Below are experts of layer 3 (counted from 0) of a mixture-of-experts language model. Rows are named router (the router's row for the expert), down (a neuron's output weights, with its number) and show model dimensions 96-127. Each number is 128 + 32 x the weight over its row's rms, rounded and kept within 0 to 255. Numbers have three digits each.
Before each expert's rows: a language model's description of what the expert responds to; "comes before" lists some tokens at least twice as common just after its tokens as in all text. This comes from a sample of Wikipedia text that the model never trained on. Tokens count by the router's weight.

# expert 5
Description: Articles, conjunctions, prepositions and auxiliaries in running prose, especially infinitive to after verbs, such as hoped to, and, by, was, until.
comes before: " the", " a", " be", " been", " an", " his"
router:105085210151113150255158187160097100115111126082157102143171098166140131097197136132107167097078
down0:072117143123090174137166103170109169117113072124141165144116108102139126126208200080086073180150
down1:152165140136146160118093104159139174161150092073133096108152120161119160114113116172176153164151
down2:165109110161075183157141162112095160117078081144159135084094070095128061144127138091089141101105
down3:165059131037105101135087145114176138168102166114172130155090175082115125146119048138115120127167
down4:080121073106100083080141105112115148146064121132101118146159145128121125113152120096132079150125
down5:172103103175093146116127183091113135105114182130143131147100147104127177185143156120133117147153
down6:131146068163178076067166084112118108163138117126142034114090118145127137071157126153084138077193
down7:111205131087113097132106111110106033147110162118128193127096118163101142124107133120128108143105
down8:138124099113173109144110094145162135124115069127124078158164166111131094086090173145125141119120
down9:118135136155151141131135165132172191146114146137116139068176133121139159144077113131146158112140
down10:101112105099169132130175114123138106090117148093157175091169107150135143111097131139151108135151
down11:138080105153157130147120129156178129132169138111136055166163149131123156124163095099141127137187
down12:080138153114071153146145161120085160116179137154191091156071132139154078174155091111117094158187
down13:195117135128094091134096181196139141087053152089091167144145199174176055113111107153151125112129
down14:122089128134063140127124143185188090050132150135132138115180123109147172130161073185154113096101
down15:158122071160097111110100139157092176145108101160127165120102089137160162159139092129146119127097
down16:143065053142147145161175119083171081083133115065184076113130127118130166136134110058177097096124
down17:163081038043067119178116117190139176138112144179120086145159135116115075151158121123142148104077
down18:132109170082183140164144148124144094115095107135203130159136142150161146106137126096093136126094
down19:160155115109158124090155112200127132169119195205158126140160081160195126109103066088110149139146
down20:184113131179085126099105149115147133105101127153125147124121074101094161168138087071080138149097
down21:147089105118135098129164095159128112097136098111130174128180143131127105083158087144140115103148
down22:131171127154141128171154100133105157066180142125089112195134088148152166137194069150150054144102
down23:165125107110143128107141126113200118120130117123133100157095113143150152162140162107163120132106
down24:179091169114097157185107116127095158087115132136175066158162179177163110091131213094113145113110

# expert 4
Description: Full stops, spaces and digits inside dates and citations, plus inner pieces like oc, avi, ator: Drom-oc-occyx, aristocrats, behaviour.
comes before: "\n", "1", "2", " The", " It", " He"
router:110090197106158141136117131096137116079108146127121101130170088122113128161142093121080135157132
down0:162116115136122166158124076105128133084126120129150136149138120104089203108118144115129100106116
down1:158180114124118189099175074172115137089125144149098110073105087148115100118138131092119168081215
down2:132090116099106137109146087097113156082096145150135098094134054118116071124137203151123172141170
down3:162088131116141064111090149177135138102125096153124088124096156108136112127127136141128134176168
down4:095159172145140131152135121123144168097147140189124127160116126101167160091176111153147067134143
down5:122112130151136122185093137114131121091160241095126140161157128121168202107164146104170152105101
down6:157142133143167109046138135084142164189134128104111106130155118122122103060113119123168138145107
down7:178125139072143069105119119122107122073170137187141154126128100137116136148107108090124107078122
down8:139136131082162070178095112107150120135072123108121148127156126141178154106118137126093171124071
down9:096126084184139119099140097126088188137130169132092180144076153076178134161073114089164147084119
down10:115055136152151148087142125149150144128135073112126156123083105157133084061178161112088183143197
down11:167157118122173151070175138108133172140157092133162096113138138120195129093177123127140105110109
down12:114212122135160118096098171124135086139090082161107162136130147151160078087157131076177144227150
down13:141144109127177078141129137154077153174115158103177129134184138130139110110108111104207079113060
down14:112151125090120133117115149102149096141191155111192187140157127120164108118090061094123108133162
down15:113106121105090194135110133118085140160108124086114201098132145141120146154130117104147113158123
down16:134112086119163082127135093093166112114163163077157102131155136145119104106086108091169063118159
down17:108200021072087095116140132173141127142133168142087128087126122089114082150157139084158183167090
down18:135101135070170124134158105125109138081111136102092115126119154110122123090121136091150156171097
down19:205177097168113143142177171150106104156117108171158159102145142121176139166096120126136076152115
down20:176092103145063171125143127152149090131113130165079144155069149069072090123120105069087151144154
down21:120114163124101095176145099131127074136142073159105175100121134064105170143124119104133071083088
down22:150127135177087107132139066186131112129160147145120133117170120116075152121137074120121140128167
down23:141123099064139130067124119116120124109079131141164086113067112125091180132170122157109128118149
down24:166086131118096168176118161144054156086135093164135108121176124094117128155101084115082174086063

# expert 13
Description: Prepositions, chiefly of and in, after nouns like end, conclusion, part, episode, member, as in end of the film.
comes before: " the", " a", " his", " this", " \"", " their"
router:149139174100118091131130123110101136103164109108153120228144121095143136148153145141122115115157
down0:150144094077152147140183114152179123150118089062093173107170167139151191132152132118160101108129
down1:091125155150116133147088124162163107163077108127153105080080123153080144080152122096134164122132
down2:133123100140079147153157141146127137158049104189144130082074104095156049076157136159087111104111
down3:143080152117141102156098114059135167144129104157116133131114158097178149107049074062165078118109
down4:150106157100178138154107161111202167161162113110096170152216109099157114100126097150127095143093
down5:144069099189084137162149102124143149132135159134142190134159142093125170189113170093096070175146
down6:123122167079178099128109141179146113134158116134138140130058142101161153083125084148165171113182
down7:139160100145099105077121089147107077126137063173105158096093122151099113131129141057065105174094
down8:125127110151153131143156153170150202172169093131137151138127146115127164132121155136148121164151
down9:111167162126140058149118140058097148103128169125099117086081108123091161119152145130111145101124
down10:084103134083187101197138101151151106096123159112106105157140115132087177136152122120128093130149
down11:122074086060051147118123110105188111137146186087147079171115143148135172130154127107160117093187
down12:121152122140090125128194117160065132114142122123137169151110097138164072113187104080113109187157
down13:126136099135198154090051157084131144139149149134175112112113110175115075137114150144119065131109
down14:094179155097158122163177150168085134106188069161223132141165102159137140138142132150092072112142
down15:123128108206100118104143119122086168085092123130161154128085116134118154132146148097077067118121
down16:124104094136138156183160129113178092057127122045184098126150116109128153133156158103183120103126
down17:176167122139090158116151189184150171143123171138113094098086130157109138142134162145153154134180
down18:120165152155160147126093119060087179099121138104189129137117154096100122128181174169088158140106
down19:123119114143107138106167128180073118127115117172082108127132150139057109148170115116167144144170
down20:160134095184120176090115135171164150105098130178140134112088124181082108132180091085113141131114
down21:143124132139101141166137142127132142110190089126115163146143156087154082139095115115191132081132
down22:151135125112112122202138105117127164096125132071146148161160125063153177149188086125127122134100
down23:132109132081133130148149160148205150121150132106131088147117128130142196136149178135175143123164
down24:175106152115034127178102163120095113135142132102116115163113070090163083085092133078157138081129